python train.py --num_hidden_layers=11 --n_experts=32 --experts_per_token=1 --moe_layers=[3, 4, 5, 6, 7, 8, 9, 10] --routed_scale=2.0 --balance_bias=false --scale_expert_input=true --norm="rmsnorm" --optimizer="muon_variant" --learning_rate=0.00928 --batch_tokens=[32768, 65536, 131072, 262144] --max_seq_len=256 --train_tokens=427300000 --dataset="wikipedia_en"
Below are experts of layer 7 (counted from 0) of a mixture-of-experts language model. Rows are named router (the router's row for the expert), gate (a neuron's input weights, with its number), up (a neuron's input weights, with its number), down (a neuron's output weights, with its number) and show model dimensions 0-159. Each number is 128 + 32 x the weight over its row's rms, rounded and kept within 0 to 255. Numbers have three digits each.
Before each expert's rows: "comes after" lists some tokens at least twice as common just before its tokens as in all text; "mostly gets" lists some tokens that are sent to it at least half of the time. This comes from a sample of Wikipedia text that the model never trained on. Tokens count by the router's weight.

# expert 22
comes after: ";", " |", "2", "5", "3", "6"
mostly gets: " M", " ×", "×", "X", " ft", " H"
router:115146130150160082130124174085133135120130085154162066130115110056103116057113132128178113100121099156133161142165105076142167156095092123090176122106145181107131073137080162094146084122126129150090084136161112083127102087148149123111164144171096109159167147229130115138109129077103094141080117119082102181148178096125166145120123129120173177169102146118186069175128078128162108128132150189104091186183125089107098163169117091180128125088184090098135130125082111136096150137108143
gate2:153133146110137188102124142084158080177130126189139135168154149118120074140064182150097140099121064121138134106143132113083147082118137108174214123198101140107107162189147068163130151119138069167116129111152133141127119061127097120122047120134059085155168149115110149130092169108144148202143148083107172117159121102125051115095117145195094144168139122103123184122126158138174140130130138131066098078150116140186119143082139085148140146152116166122093125159129091085148171118131124
up2:120142070150114102133119066146129133054141120095094116128113119131083184126149059116161140146178123162122115150089131146137102151166145151100079129097145127136185125092107135091161137114132163110182141158089126075117127155117157138176184133125151189085070112139148101117151083124096137063107099166179090128108162138140158178151153101020157081133105117166125088131139087098072123121147147146178128155121161104066145122246142143094142136124149093140132147108105150183116078115129172
down2:085102059102106082151112136153134210071092088123108092115130066120099183114194112098185175166126135154064167180099062123146083130139110224074063124089148125168137136108113128154131162178089122071132118178083115097154123158118180190144180138131177136135116119144113120177172109132089066101159141115163145137088085137171085139183124140107100125114127118144106126114158140114121150095117095109144121175090190108126127138127129121144102087119119138134149116095131192122128104128147114
gate3:144156126151178112085073167107074191101098184119069148140124082100090108165109097147141136154122077107112158115127067132148085153099114150094129172136148095124163131187176093147102091123135143131164143132107080099085148132132065120073175160123115171175133107175147124161112171189145127084137157105112087097065182127141178156171132098106121079168114109090169144121169176179107130148109073179143158088104123134081119132160135167096150103115102143115120120154106166168067092088127062
up3:149126112102081085116123081099184113148123108126138080124190097076157164177084174101153098169128155088142163126124094125130189081129141150167124071092159168128104108138091175089103147138085171101137108071158165127095150102088070088093133181123102168146085131157088149110146155112102107093124082183089165163096083099182125144116108186144167136074187142184150095090080128154137128074103102153120148124089081128129160085174109135167137152100076086099144116151111127083162122127159157
down3:081138162110104153150093100116140130129098083082155142170071116161097161136146099118125123117113095130091087122102153072122074096112153096103156163140097139154089138111106133100147152171140170140150175166101104101079057137104132130125078077103155156119110180107114128131117111072116132106186098088109067109208155154129102143170134156091120122108150160134180149144147088080082087117162127138123113081176179166083072182110150099177097125153045119148150106121134151175159097190177070
gate4:122150102109150146100169172173131116148162146107135075148079155156151091106128162105179124182146075161142061180186119157157168116138112080126173117166150157143185126073165082120168136106116121166127164155140080128137149176147073144143154138132097109092161153096160098118086090103089108127157161106120145160097135173095134173159076189155096107149135096099090136125093109089116177136162142110148167094126096078137126174094153068177137097123120132107179080122141082094108178057068172
up4:157134140096162174147137159129169171175049147083128086100163167127170180076169165110124111117146132161108144108140134096154119074141173088112112141090121181145147131121173165143169135124181113102091115194118152137166078100161180095115108150124172097084077095111119087095114081182162139148133149102167139076116118117088163160150131123084072112159113169108144091168090132085126073128087102148106171160118141100116158158141111147190134092118088109167083158186156075175157139144086079
down4:149125085147143080115180116147162089148122124146106144153133152090054188183089109111169072166146107150152121132124098143134153200122197161175129086067145116122137174157119135144101124150090109133105119106129129050189202081112111126134141098164100146192130078157122064161124182078150110139145083151187136157132095095118159160165103110140111157097117111063108128126139134167166054125164146094110114155087150119138088147159110109124167096139161128116106091147134169090106064092155169
gate5:135102178165119094086152147157130135121152138167127101144152099105135140107161139109170096100167045171163116058084163055099142170096104132097110183173186089138082188149142166148145121153103160083103115091083105100093111133155159149100140096134115134124061084099191137130162094144129091139152157081126103150161143112109131142117075143147151091120121121121174047182121082117142102139108141194134092161118086102160096154111103118137173190085081136177127137065169117107159102163138104
up5:118111193152119094072156141140149126129152138134133090144146089111145139111172144122168096110176040167162108050099153068112140167089114152111105162159197083146080193153151179132150125138099151102109098095095100109111117146159149162101143099135147108139053098099186150116159080152115091133168153079106112129167149123122137111110097140135140108094124110129153045172118095087137092138123141185125092162104089094170110155111116105112148190082063128175143123076185111109159100180137101
down5:152099127172146150124135091176119123102117104128106156121097136139112108124095139157131105182063099126125140119142127098101083093099108118099079125097159121084115171153142068140118095065110103107155083062154095143061165155119088156162121195096120165094076127167118111166134127076123087150154173135154175168118120143123179033126130065142126079121142128205160137104122158182192190103100109115129050111109129138146125187143112121116117137124132104158123103095123115136085178078068076
gate6:133106125160168066105152140114082143151156158147122164116106131137078119131125094134146094127131150090161131118094069163147174199169171159145114110126165163049063115178134134111092108135143147155124067090091132076136133149027163135102122154146199139181085166151123135157068112145085108120072132140101117086080220099144158129108163098107062099160127110151132114129134125125145127123168114108129137099103183184148170119185191188125158128150110151130180106113110124114157148132113114
up6:158076076101153102152130181149190175116125114152129110093184053083132103107103176138096139124102137150127101064101117100107094099120151109146173128096149198127154144084107106164092162181105084118135130114093129103166143118115098151159102103170111098119126119091117126128160090107122144116063110110094096178166127139096141166199122103126173112052101154113096092142112157096116135147176104127108151111064104089159133107153030128121062186154124131138120142162171106108155160122200179
down6:141144088094132148169139111161113157115137075155122152153110120116088116124083083130069132154131156097132131116114182147210159121102027111088135143133128157183106106176100150110150107130074102094136151115157159111162164120119129112192081101127133146149078108142134178144114090125150112178152078173163159096166158138116162125164135131138086119123151081116151121160157103066177087120170117151150115115153097163161114122060087165191080139136110177116112160073211141096127063172178103
gate7:134176105090102183102117111120112161131186097121100107154164080137096154153068136103105253185157103177110173188134090166115127119129157150096129131113094135116122152104151125149170148119150124118140081092125133112154115148149112139088102083157113114134122159166110154098129207093126159144066057118135129103149060121169116123091185164188126129101163199097130153143148104124095090173064167163110121095150147123096101136135087154125123099089155117049108154139170113090119131072122125
up7:109087132145125099121157137100132063158123155151126126093141192108139139129171088176126010109109168087159067087174153136135087126131104063128125096149109175137163123141153107072106101097106142094157135105121129114097105173118127167161120128093134181120142109135183049143147069171110139096188116093146170173103199163108111165177129123092118104114167107132094143118088177140138177147153109140121132172093091133174101107091181102093093144156096117155143081082119135188128129180142146
down7:139183144119094121206164113158091152115134145108096100195177158145109139184036131067055103133169103127126093112127135130125134084156157150149138148081107159137100158130064099194164137124148108044059156161111100052128160122161162102025113121124141115146119115103130105109123151119174137135140127119141121104141088120155140137091120145142192131128098108165114135134125153160103210122105220159150145132164181130117131120114091102129163122140098108135105182128121128136133128106072139
gate8:163163107172154128157171097170082105131144083163135156174148142134090086092094148126070101177108169110115097171183094122112138084127091101128122090145140132148134074169167095109095176085129095083090134113080057135124153130090079161109140091091142095188141137151106108150105162147109069159151111089174197105103148152123157157101106126107120171180100110084150101166098068143171121102085132101154139082100095109090086113103184136083178114057112138172145157112133153109181107154155121
up8:076167173135126171105099126152196119108162136140119159090153101165120153124176143178103172120105130087102172169149146116152067126095152133169101128164126079113083162141162099177095097177174099182175131088105166103126096184186130130104091089099079099093141104128142167180163121130075088142117099075145172107111104079144108095124099169129147073123102133140121152132109123093168110104150105146152182154123128162090169139076079178162122132104087144155151173167118065184070097160122150
down8:214211178166117096095120077126157106095158096129158115128108123138135169098127153098147101179153088150127133169115142152124131152142059134144110122120154098139117140106137121118172134095160172106126108098135114140139130115084081135176131130104193213126166122142189114107073185170118116116146134159066093152124124123096125163095158100101120156118157158154110158121128160048146067150080142172078093130137184081101071062102095064157141108155116135083139158102141128084145134118191088
gate9:147155164138177152128102093077127115132134109097179137132101144126139125123077131179081127140142164139124078106150165185110133185206071092058185045141124172114097151100193190122162138107116126095190096146112127136103122139192154150118107120101113108155092107077076132117115070156155113114152145150130135117111158139163154088150146146097101137063139111100131199066074147119098097088125095066091167121136100129169122065166146122138136140106097167096113087122153128145168112177149095
up9:090135107131192126146126151077169180116098167109181131100169108145161109076148131136143137107096130099146076094160163198161080192190119095089162106163170162155149191087194156129185117162136157149147108136110174130181074147153141159153171161126149137125120186103155079141076141130129148099145085123084092153135117166130088136102162135109152095089074127140170118099138114154075106107097113092143181088104135138179173138153177165114142156104089162161075080117140103178129112143095153
down9:150101146142082106193134131140160113191175152148157099145141117099138107115120125101126112130102161165117157192104045128119167099202172099164106141092147083163099068156079119147131122149126135085132101192177133081144130123116093120125102144119146206126128122102207088170118173103116149139129085152186173114093125108152170134106133138156164123061113132111099189110133160140117093134114022131116155116109132097118116096133096169125169128144110104046105122138069066106106145118090108
gate10:108103145106103173086121185166158120071132093176103107097119133143094157084133089184127086110084085200158130056156152046159159180064145137099152125164113134132147054125111110141075092141180132150109116102088136116119119185117172175135136118107127116175156153183158117163147085095085108153095189029122132128126148099096142086138104160134166151138150160098162124136090139101096069134097140143089100134095150182134122140118097100150127106140127113112167157138143126084080093127180119
up10:119077159115127126083144128096104094094140034156159090092126114122172196087105081154105126115096026156128136066147116102116159181086117114135152133134152103128118111081117170089098097090097123139123116080149144168132154122126136062130150112121067108124158106121133147154178154124189117113091164103144119117124166101124135104143170120114107118192176112111122156094085145120062038108082118178096126162110139187160127154188100107161159122113149124121141187137126201119120103087137081
down10:170126153124148122160148139150144058128161181069141086154071118127137105139132151084111055150125177122056136156188127132113156089125140130162124093166118173144106198123155084125126113119131108130106095149115130131150163100092145107152155127104137138094162106117154161121129107155106137115138120168112166135163154112160128085157077155158098184142102196143154170049155181053168134105130112127113116127090185118050145196056066175095126079121135122100084099098109170127128117154186130
gate11:122105095188171098120165117179154113107171108153154191125193181084162134117110067129115173134113108169177131077163104123136098178074143161125150166097177058091159119101136181117096123172143109176104085112133165148153142164170112114115122128124094138079120169147085181143133146079075062139092149148171155121120163128124093168092148095137156120103095127107151126131153071156134157156140065172093129128127147119201171127102149163129111101174139185159116122087135090175085148159178134
up11:124100092179169107115168122172150114103178108152158193124198183083152136120108075122117175128113106178171128091160112117136098179078138164126158165099170054089166115108129188119096129172134111175096075117133165152154143164161101121110116124131100146076118166152093184138129151084075058144092149143161149106129169126113093159104150091138159115108081128104151127136156071162134156143131065173089131129127155118204170125103145156131119098169130179159105122094156091171077154159173135
down11:135092141100116120163076191101134093087133113112151107148105127059151119155107142182073080183113117125107128117120197131153112103155161108093167128119110106151087096116110117141084176132000104154161113134124162166127128152111154133055125103102127136113222163141046129185166141100147110116099141144160156159139121110155145153091109146098114129111117134131118113127201098146099168155150128062177069199117127123156168141099121110137087156168079121133156121128103085127113152144183099
gate12:104115171148210122049144144107126150099180091172098070151142086154071126126117111129180087174146157154146073094142109094237154190094067115113143134126137096074124126114177121126163156148102129110089168101146076145152108124117144160152181077118079084163110083134139117146161094071144170125079137143131153138156120154107146112108138149150096155137077129150082160132183136103087124105089163151147186158142115130139139113141136142142146156067149134113100122110052136192106114128123082
up12:150129172132187151101161180149174133114135148178166119136119126129095141096187112152095057134146146173143043127140085093175167130140145085085108141116165084134139135138145162172151116140080099062138117130159087095127110134149187144184112105137145096133097119204134081123123107100116162135024135141153162154154149100121144136120165094082121159153098162138129148095107152112159144100108106225152150090149107126091116119135145154110180109062154216170094150180116148159149134124117122
down12:134138193144119142149083149060091185128175133143108124159180110139095154158141129207096130160112091126172163164126112137132100103110115128146141086099093152178135112164167173134113095135123097120126186147176089151191102110106131070125146065048138133137120095145131127143162121115125173085112099194119094171133121183071066045189114103105182158113198159114123127147121140154136146169162187113118107124121106164118089158064124134135136140082150130151184090127132125072137160113119138
gate13:106178135101147168148124156084143149111126079149125094156080096153105141139134103086138125066174092182110157191129129126142120200169132114096125115169106132086110082140114093142141110151084180138068100108133143140142177128116099146129123143199122104109199153138119106105076117111189094125157134131179172074129158069115061107166130110142123131133186136127174184145121141179114133140174171156148159166174120145131118079142097068133138097053133077172103156092138195099180107087121151
up13:122088120154141083104134097156135150102160185102103160092127141067167106101108116180155125176091181112096133065129184128082107075111130136166112117090164078126157166143112123121093130137184055091199133109126128094127075103128140098129166124117097127160060073134122172162183138167078116122142142120082053162093123171121198116114142119117129159147113112118069104123150127106134093113101123141096138121131174115120083184088175183103114118173134172101152096124125059197108129151107090
down13:149143171123082091151115155179123129149106108175127183136091155148091151130085184114085064133116180055109119100133163174122112105192135132093152149143132095149170150130129166116131103117086154114130138187160145093110164117124121051079094158099115117162111174107083105058042115175111173114099133126131174099071104166113124165127157076150127099115112128138195074111101170118163155098139121108123125125129110190127143125113145063161120129186120097118117148131136064048127123076132092
gate14:172066100167103136148067108109138169151131124170092115082120181127136121071059099111133107089170106089168120117179137114134166164088192178104104124149061151144119114150105137139140138166182073172089164213185106145099152113175122178116131164148169098117130153143104127148115179149199151151165125117132100144093133125141110105114162144211180113129092129147162075134104161119128125130162122138083117140123108155120102122068116150179111102138201119187132144191143150161141170133112153
up14:106165127188144139128077138134158140157110113110115094140120129144133131128146161087093093110169084151128100058115146078158062084144079138134183110100122136172110116078161163152121102131126200134118112124077097104125145118083104120124174019075129136062096075178132161081137102145086103168154124105131161168155108113108115114119173130058136077136060072136182188162111106135100178117107102138136106152127139155128144176150120120110086144143137119132137121095121098074146093152218151
down14:175112157135140134117171146097159071148150095141145152127139162130090108188109088136116175185131116127141106124119116161146105146165126140176095155151116083129175176151144065160110143163110114181166172111108191150186135122129176143218074156116075121145143135084143101157062120122112132135106090108138142123038109113157142125119121197123114137089153087125164098069128118195111140099106147126106107142137151210125110092104152161184200151147135135111126186129103173156073139062136112
gate15:118117160202049137109139081129165116158115152113133102137135066093145107134147133119069139090120145120178149140130204136131118141135141060146107149076069134134128192181126123098129161090100131093201043103109154173066097110119157115099133186136153146112089138102155167088169088097074088105150142077133077102117133120035153113109137102051133139103163098156120108130165124133107124175162126165073096160142086131146140135155151181145108122136140123099149137168139122098074133148105119
up15:084075146220094151129150109160144134118076135133167123094107126097156124130132093131072166080171191140117123177072164143117143182125194061152131111074079135169123134177123171107137138141159103138174043075143165120068129131144125094100176127107111127159117114126128123082116112096072144139100102092080123069119128145126161110108116137044111149116169162145118089159123106144083140136165116149104052111100073147159147138111102158134112182094136125114123142188192097138106155153149142
down15:120118159094105179093150153140096102139089114168123128142124176115111056133111114117155106139162062145100080122138080140127135089098149129159065139123079127151134188126149129116101121126180100070203125149117140111143120145142089143159112173108088160152009136141163159156152119153199120166126143149118132152106203136097174124149148115112125171119105088112148147117094142164137126104068146113165060180124140081116140139094154104100161130143102145183052125108112116110102125067114224
gate16:132123150142124086176099146135113126164136071117163091073107182166167147185155153130082052091167103133175177086135107068123159101136131114138132118169124180117166128125119156114172062095154143145150122174058100096107112157167136107121142117122112200153103129165201177142112117055137132145110120086106154151178096110145100141155089082118130137127123139119162052182109082166121123099082131179140163102102107149095078154133094154186165118096138101152108138181099105085173145131172119
up16:131125129105122135140122169113180099085086145096153105173156149064108218126163055062129103105185145098198107134166120131140112171136165187103149135052201107133114123166135090187164130115149148082115142102150139160125172101146181107088116094114176125087135144187112136100094128083063187116177086150135110100133098116145101153118125092099167136150174134163121105128136098147054124155092081176141112121106125091109172084078153139096110133129165142161113136101166111102143165107121135
down16:172085171175133118138069114102160162095163177097053150124079128065120098156117165127121176189183140102134165138112132147114111104151107065105111155176124163184149112119138130099104145138162116146154151153176110157113148147146064088114067138090101158154134141162135115084068103212167147202114094125135125167124140145134160113125133120167051133134102122166177116081133117140163134103084075084177128083155093127093084104113128111142114109122130118124159149072080198158087110116132106
gate17:115167171057135148150104182176152152173149096139137190206143142171118168122082131091116094081141132166163092134185113152088125144083133134119122121070107124114096160091128161152145162155090098098124062162135094156098119143187104109157136096169123119143108112096114107101120097138173109187163112138109172117077085071162150127154105165087103152137101173130151149172122108128166079171115149192150184159134162137133167153099083131133095186082083128192114157069157124156162142162163129
up17:154089088182126153090120084147095135099092152087092140133061120105158107150187068117156154154160182122158112183160171106113136150135122077096178094140132168116073100080097115089159157084151150088098148082097112143157100146093169104128133087138151155120086182181144145167119103186131100144175064142139122165114115127090118131106106115131152138144096146150164089156131146077111176134098087105176172079147177094098103183082121101183188094076101177163154107116096174121121117137159119
down17:171136115160117149138147120154119176160117139126096133109139109107119182096094129073087185103159081134106146148152066130081110159118151174086106154138153094177148178100186161067206112140139142143138185116107134136128194104147105145192065111151111136167127087052115075113114130130154112125182132084129133107141141202061129151114144171095100199118167105140123134099098122109110149110143148106155130085092161102186120133135159083049144117061162086103131137114157103136109151111064140
gate18:085066171088096147167122135181105123147097123143108091063130126137194109097119154150154095079154098147158095072110204176092082135105090096138121166169168171131101141180151165147081090094171098127093125101067122112150117080122100121133116067157146174189082121121147116099159137166122086114096101153156108108180155099154167150090142091090170139096151088138098110162080107152118181082134117129131113084095147189118123112102157094144173083079112156117119140174175130133114120072124094
up18:122106166079140137128175081124091100163178166146167146163178181100148167103137079185104113143086137179184140084139098130140100153111144154112089116107089118177154175118169103118098161152188078114118112177125140131184154166164131118123151128080169176105104169097158074153195118122150117079165109096135141084114148079099147088144189111113100165152148061079169096093078121124157112125089159120147180153139076168158136159150180099131112131084082164153101147097160122121096118089107138
down18:134140159114139124153148201097142118117155114150112156160157100157135152164176132110067128111202122067127133152147107126109156115177109160112084141134130104078102138154077123147058074145113136154125115172175072176075074153129088105125149126099114118121073176117134153119164129115119152150088121152180095075160143107124143098100143150092155130118129079111103058170101036170131118146189068117138104142108159094143143149133154144172120124088121134010105101106127081098118181140168118
gate19:146118108139138160090150181129223136118123114154159136047069160126153170159108101153133174176127142122156115168132090096126160057150147195156132109157102064133152133141107115131147136128119159146092103145109119111167178086105067105145090130073180141136141091118165147092109105147099068121129082076186145171172113084123112172152083103076119136169110123078151159120115140154126107122102064149144145142150166148094164078163107104149126176162130152183099172128165075083113100084108092
up19:156135161132108102172104052092098141085163087051125115174130069148114154119086100144137045143151143098080091122103090099144101164137091148097098137154203175081164173111094140118168149164089146092183168125158075096086097106127125132147148168124107144215173115165103111114119108120146153144170202080138108154105168114094123105114108187121143121140087107140144147148138144095117155111152137109135126130074117076175143113136136178129080146164176148137132076165088167152172137144086152
down19:044121114121163171103131074182146160117149121135133143128142124081154108129195080113137122128090149147182079128113099140116110158130139105095126080115111219146093131163064083153098145180128123168107149072109167183138151110146120089138154112043178113103194081110115152148081167124077066104087160142119113168141099108100087212112146060137119148176087113133082149118136145101119135107101137106155138103098147129133095106138132101155116101101087110136171190164144125117128081099134078
gate20:145195160099130129124163129122114136171198090201106136152169145093132162097126121155142148112155079098088126098134060112122144107193143101126089135096103151074120116137126047115180064116124166159113098108098201102124164164121098155113121188110125154078138127214130112133120132127128107072116180088074130133121080118109078081110097082197107135121098157158142133177140164138110131093166131133146166165126132118109143090085112092155080144088140101171131165117122195151149152147190151
up20:121076060133126123139100126133145120088067163070153123105101108161123095173130151111137112120112181143180110153138189156105127171073135152144159111169165114161128147124131233128085172147116086075146141128153067174135098122149169096125145075154127107174139145049144160124154130120132162196162072188193122112130158139125176144130162169077172127125160111093099117080130106104134106162094122109120091091118122124162129165178126153068178108161124140077143089134126058122105121102091119
down20:139108102131094121099151160183140111087127162141124181097103053111105173078073147121128108132089107116176128135136143158142103185203128134075182129133115106113101102133140145016143153146123179145126141085129099120216167097105089113111146172147140100129129169152170090127172130135069154111109158110139079132127105120120130149118130116180116119075150143092098114129133093169112088134060104138122076127095153144153159156157113083128140206124115133139102194150136111181223095088114130
gate21:096129071120160064054117102182130149109146111210154147062099108129132121155135097107114141099161104206192135134134100060146175151089173148145119190090143166113141114122122054173162139121128087142121128185093052125133125162169139115083139103146112140156133174152191059157118123102172097146125083148124100144118120126138107154137113116145152153173116122119136158161066096136088098155148106155100105160202121141142186141104135154137147133159093180194140093155119137130134090124104165
up21:158127170044096118127138165049195100115139151069181072223110046077114138163134147129129126121095168113135109132130109139143145108133106061089059077102125109116105145097124117181093151031168136121159143085147111117138136152108162137166120146094126124116111098146127193135100077120126118116137133110143130073153056202090108145111093127136112122122137103084114090179128128115073112125190131139101141130080102168089183174100138122092130120123119156094097128129138132104104124106138135
down21:138111113121040162151112163139099114165160101154120099108150127124167063095133108107193106095128157113093112147163130146190147089104112117202128083118134131104132116102115176146117123147122160171159133146156096135142173072089137165148107108129099167148148126118165123136138164097069075107138113150175141080089085123146130151137175162139117177124129193122100209113159141162109049128176067115097105077085060151121169122111115212142185073110121160118114139119135200106144160144118117
gate22:176092160183127096193152102092115084085168132163164180150171169071138095144191138130168154095134115138117086148131171092082116131160125138083159093137124132146107102114154098056121140090145130149070091087127152189173098152133189098127144187093124135129115099164140089101171107134093138117165096096166163083111139139155110095093116205161107150143158173089153152084146091072102084100118067179142126157175114100122112102155113138172166121119158119177150144114106142137069136105103178
up22:096146106113068134127110156127083114184096134135103130147072156107090126099121167095165174158144154139147149158110089192153102096174159135150064119108128151124147172111148204182069173142168146110180084095122136134067135174168151144151176077144092182104169169096187109161099163120125175081091083149119102140098153088149159101081143115098146134107134088119129071169114145105131136125125114108101094085146125152101135138123182122160123120067176169073160130063169158130162084113160106
down22:040115110095149085150150140162107146089139142079147134091138156089087128102171132113120078130136127106125136155124094066084200140063092061128130121197071114219103137173107111106121060164182105144164151119142158130145099145096104127140132089167140123128098147126154121170140117131080136091149076113152166142162111153081118132128170201185092120066103163119121106088165139138139098115126112199189152173136133122082149154099116123153153129140120178101100104157100174152118167114077137
gate23:115129076147128109178102145125109124081137097139143128095169182161123132102159114123134123090165087154192119148144099077118073207135120142100120090082129105125152175172135160047072101099085087170107155121088101127068055082144103144134197157136131169156104088168124120086117153106074137133146073098119106144127190197144175088125191115184112113104124140124142142160115134099199117130136153121093124133143132176084136136123080130194101140096155124156151110197119096134167108143116115
up23:133152119184096120151098111125128141151123141143140187080152194128098082145135147183105122096181100113164113146223106110083153130128162148118102197147170100104145143117154073085099148106092177155116130167078132172178129081118083134132137111164168160187064110133111066120183119130133090190189126133116125134120183115112105065135147154130175125133099116174090068107182121138154115058081164181066173151155122123082113144119143144139086140149152090097122104136105144149117119139110153
down23:156159128170195084168163110133135188150138112106153124124190141153097102172164132147189195114133120108169119164189140129152123115172116162101113170151073101188139129149144096178154118054091110117177099159071103151132166110166163146164105163113121103177144093074120131150141096158193063145091136102068097099141166098152104130144103119124125117119139050136157129129113176162131167098176133108124106164154155145143113104124091130195073083112096133149132053159160103097089145141113133
gate24:086178130100136131088085073086128178144108142092168079171085179117126152118054174085102107138113094123118168137152165131106100131116128155194102110180109103145089110127132134163183131142141153181165088184093083114116096163096137081125060125117132085121136124197166088113122084092144161148145115153117133130162150129169167123128171158083103126095150107153179097108144166119138095093180112148148081091139155135099063086117151119125130098126121176199094179104152068174100177123077122
up24:147183171141143135131085131166142115111151118097168082108161138115172134102133163094162110120087116101119129136133173102105145093171155163089121105179095105132183087107173178158140086108073131188177134148113149085084100126089158128118143099156191086113145079173087089128092108088112101142133086080101174117187137140175130119163131151138165127152071117177123094126092135101087108063154143119140079141178135192156125125089117090172108129106107141185086171083082057104184136148090158
down24:135137128123195116142184152129135148193104181127147128104118131172111120159152104140196137115129104123094072150043093185135137140146085139171145098145094128108039094134128207150131159123134151168138128111119136139117113154103147188149161119162132153161132090147142119100143137096101155118159122138097167137114105078119140089103143059119145146152166099128081162148189119096110161082136146117100149076179163080179128138151075105129185117126110097161080127174158079143211075128066081
gate25:112146179129139138112134151174175141166094090158117169096126135107124105121148065178091154172138135103095132162142115134101153177075150111093096183199150136116158113098144128153121094143131078165125089147157164122184082096136136139081099147196101033166071148148066201104123115132067105210113077086106164116138127115072111129129140165194162160118135153141103129166112063179130155145089103148108074124139145115097104111124066143126159111115127124131157116157156138126164159144172115
up25:186116121114111192143111101073155102082101122094078164156079167086121164163071113177105115123126172113106133080122111091151081090141083071161108079108142132154122137113080103111131133135144102058166164095160154151076192174074146134132123144163176162099129143166150102142068129168170120122161108166137129073149145146116129162149105156088105161121115044193085141052123164106087170108196127111163130127119171081113183121129127153151134126099131089111134118102131088125123107174134153
down25:115146093106125071112114129137096177110122120073095119144136156125157140112066121104098120090107172065102062110092100123148076090115120215111119174159105102170144143060121136112137160124128080078078135144106167097116125175092134169125157195126168089177139076124139111109125168117107162153161165181080141072120116098094123144103137076150133163060181105161118201138147204138090145097151105109169145128122169163161127145109108182156196119165115148171107121142108123146151129128109171
gate26:132167115173071122112106160099104106134120107168130110132148125121109135101077107116184117066086137090155076146151087106189165140145148072063119167073156113129151124133145172138133095147119126147093140179136117126165128102116117133112138148213104155164106168149139067149129088107179125213194114145070120187109165159149160101184132152132111146132163161101117121140080078147162051124145102114097171169068086079197098161164112143148094113131147126121163141120109067127112085100137104
up26:161151126111128151128096089180159099134075107176148110142188083135130201092092145146097170097115130156128107124123128094071146135145125149158071168075138148127068113136142126113116114069111082107161135097103089125085139114162122157125208151151090113150177149148137091130098156157191149142139121160145148144110143180160118143121141118096108101106138147116129125088119187122148134156135109139150112176106124102173075002069128183049195057144129142138195116159155096129144131131104121
down26:108159083141122149088096129134089122219155072129144096085134142104187102071137174151127145089080098093126134149159127100146114093079144134097137118112155065134110138096125123140123142169120139160108113162160123158131185169199120134099127096142125105136125102166111123050155157106077154137115120122105068122141116115200171154175171156105101145135114156079149162129098142166168112122085082106080078162172084132149089135179113124169122201062119084120117112143109025159104131115103137
gate27:070124167126066086156117164192113123105161110104154147162032087081137086078089120152123136181129126103141110133127130064134118159129158106079124166140159116095101107058119149159100125148125107178099145167144130133134025120157120165105147132142118136141128137168132208066092155181147126114131126149085119072132131145129149143183127175125119128077095109075136140141162091147130094134121153164116123150120103122091180075129136210146139144101115151074199155151130159135143159201116136
up27:151163121179138116136100147125074106090167129121119057161116106049093132113069108145155095149110153117123147101163184078174121133105103156105213125113051102105128126103111135131102127186140145221141162127106086119191113165137094120112160123191108149130160130128149121133189199203149106103127123142089125081096079128097143100126135100113120128100113040130173096131183118142116120098094143125125148064151119138075128102091105124137162099066115143154166112077147145111127111150155166
down27:198168121108092131134131120107078162117119136126122178129156172110160116093101149140173181098114165114138161143182117133124095138153116152142120104123070110148154183131139113179076135148117142085094072168144127165128153135144138150085083191087118134152091107109094221177176092160118222095156125169114160110134121082103116110097109095131126161137060161125145130065198115103133176152124080081098105154160162077172154133171087147158079089151094090090092097102110123123112118114112095
gate28:127171144097103130129067149180132118123147087117111114157090131082102089089147124132101132112115076206054123089113153090143141130095130096117163119123124061128175073147151173130130087111164137203071132121078113085110085124147132141150153173125091151150075173121149121174128151051133144144140165057124164147107140103058157124129164183167099154091135122052142093160166115117117112145121163094062175094148148182065121139125117127112147099101164119154047133133122115135093148108127134
up28:120171132156066165131143060135128144093115131155096128139122089134081085074148141143116133132160097136101148079186130148038071161118134135141120134130116145136096140142143175121193144116097154098139157181144109159112173111142108104150115109098192184150151102089193156097158124073122148153153128100139136110112150139114114086090182079134144171148167095122155108147108140142134114136108221197105080152075143063182130102157113155130181098182170146068146144116127123146123122136033120
down28:152077101142177179109099055175173182135106158097110146097141210099112090194135105152092117143150105114158122133070095075139134098143198209128142089113167162156133092100147132144154091095116119159157141152150112113144130110147101112109093137161108137160128128120115171118155157147109133132123142052168121128161149140162123123175171152111104125113076127090138137109119161093129112143147145214190121145079100142063141088081176100133117110099101126189113178090114052120051133111127124
gate29:159111129077097130126161137074070144094105156145147126125099199042151080108137130112111110137123114125060125123130144147128111159076082124149106137150140199135194098091163166076048118081072109065153132068147133107131079143155069116115139105142162137078153123134163110156157134178200076082135102076168101126111106091147143131124112102122126113167135166118163058073102100033120143118084157128130087144170120067114141132129133136140116147142135172154144118110119128104153115091110117
up29:105141119167147132131109113184169122157144079113114127130155071186094171163104133140141170124135150140202131153128125099116135119171173144124159120117121049122065163161096095166200139182189165193111123205111108140111191086091182138155106146124096119181104134118101129091095129078040189172105165176110153131130155166109118134135132170146133158084119100135106206170164150216139134120146079138138173115091130175137120126127132131122138099120120100107113159143131142143098144156144156
down29:161160133162055118155144103119136102105179105104112181101157120183117095123134066154135136141087182158089132143128083145134154128111206135199173107136130112077120167109133172145123156171125087134089085099151130174104134073114076107141149193095121112129120154123109079082131148139105112158143060108095159123107122123121083152101109159157145161103122074138133109127176166167088119071134105127136124127001124097138130091136112129116111044165089194077109117107120179141112100127141133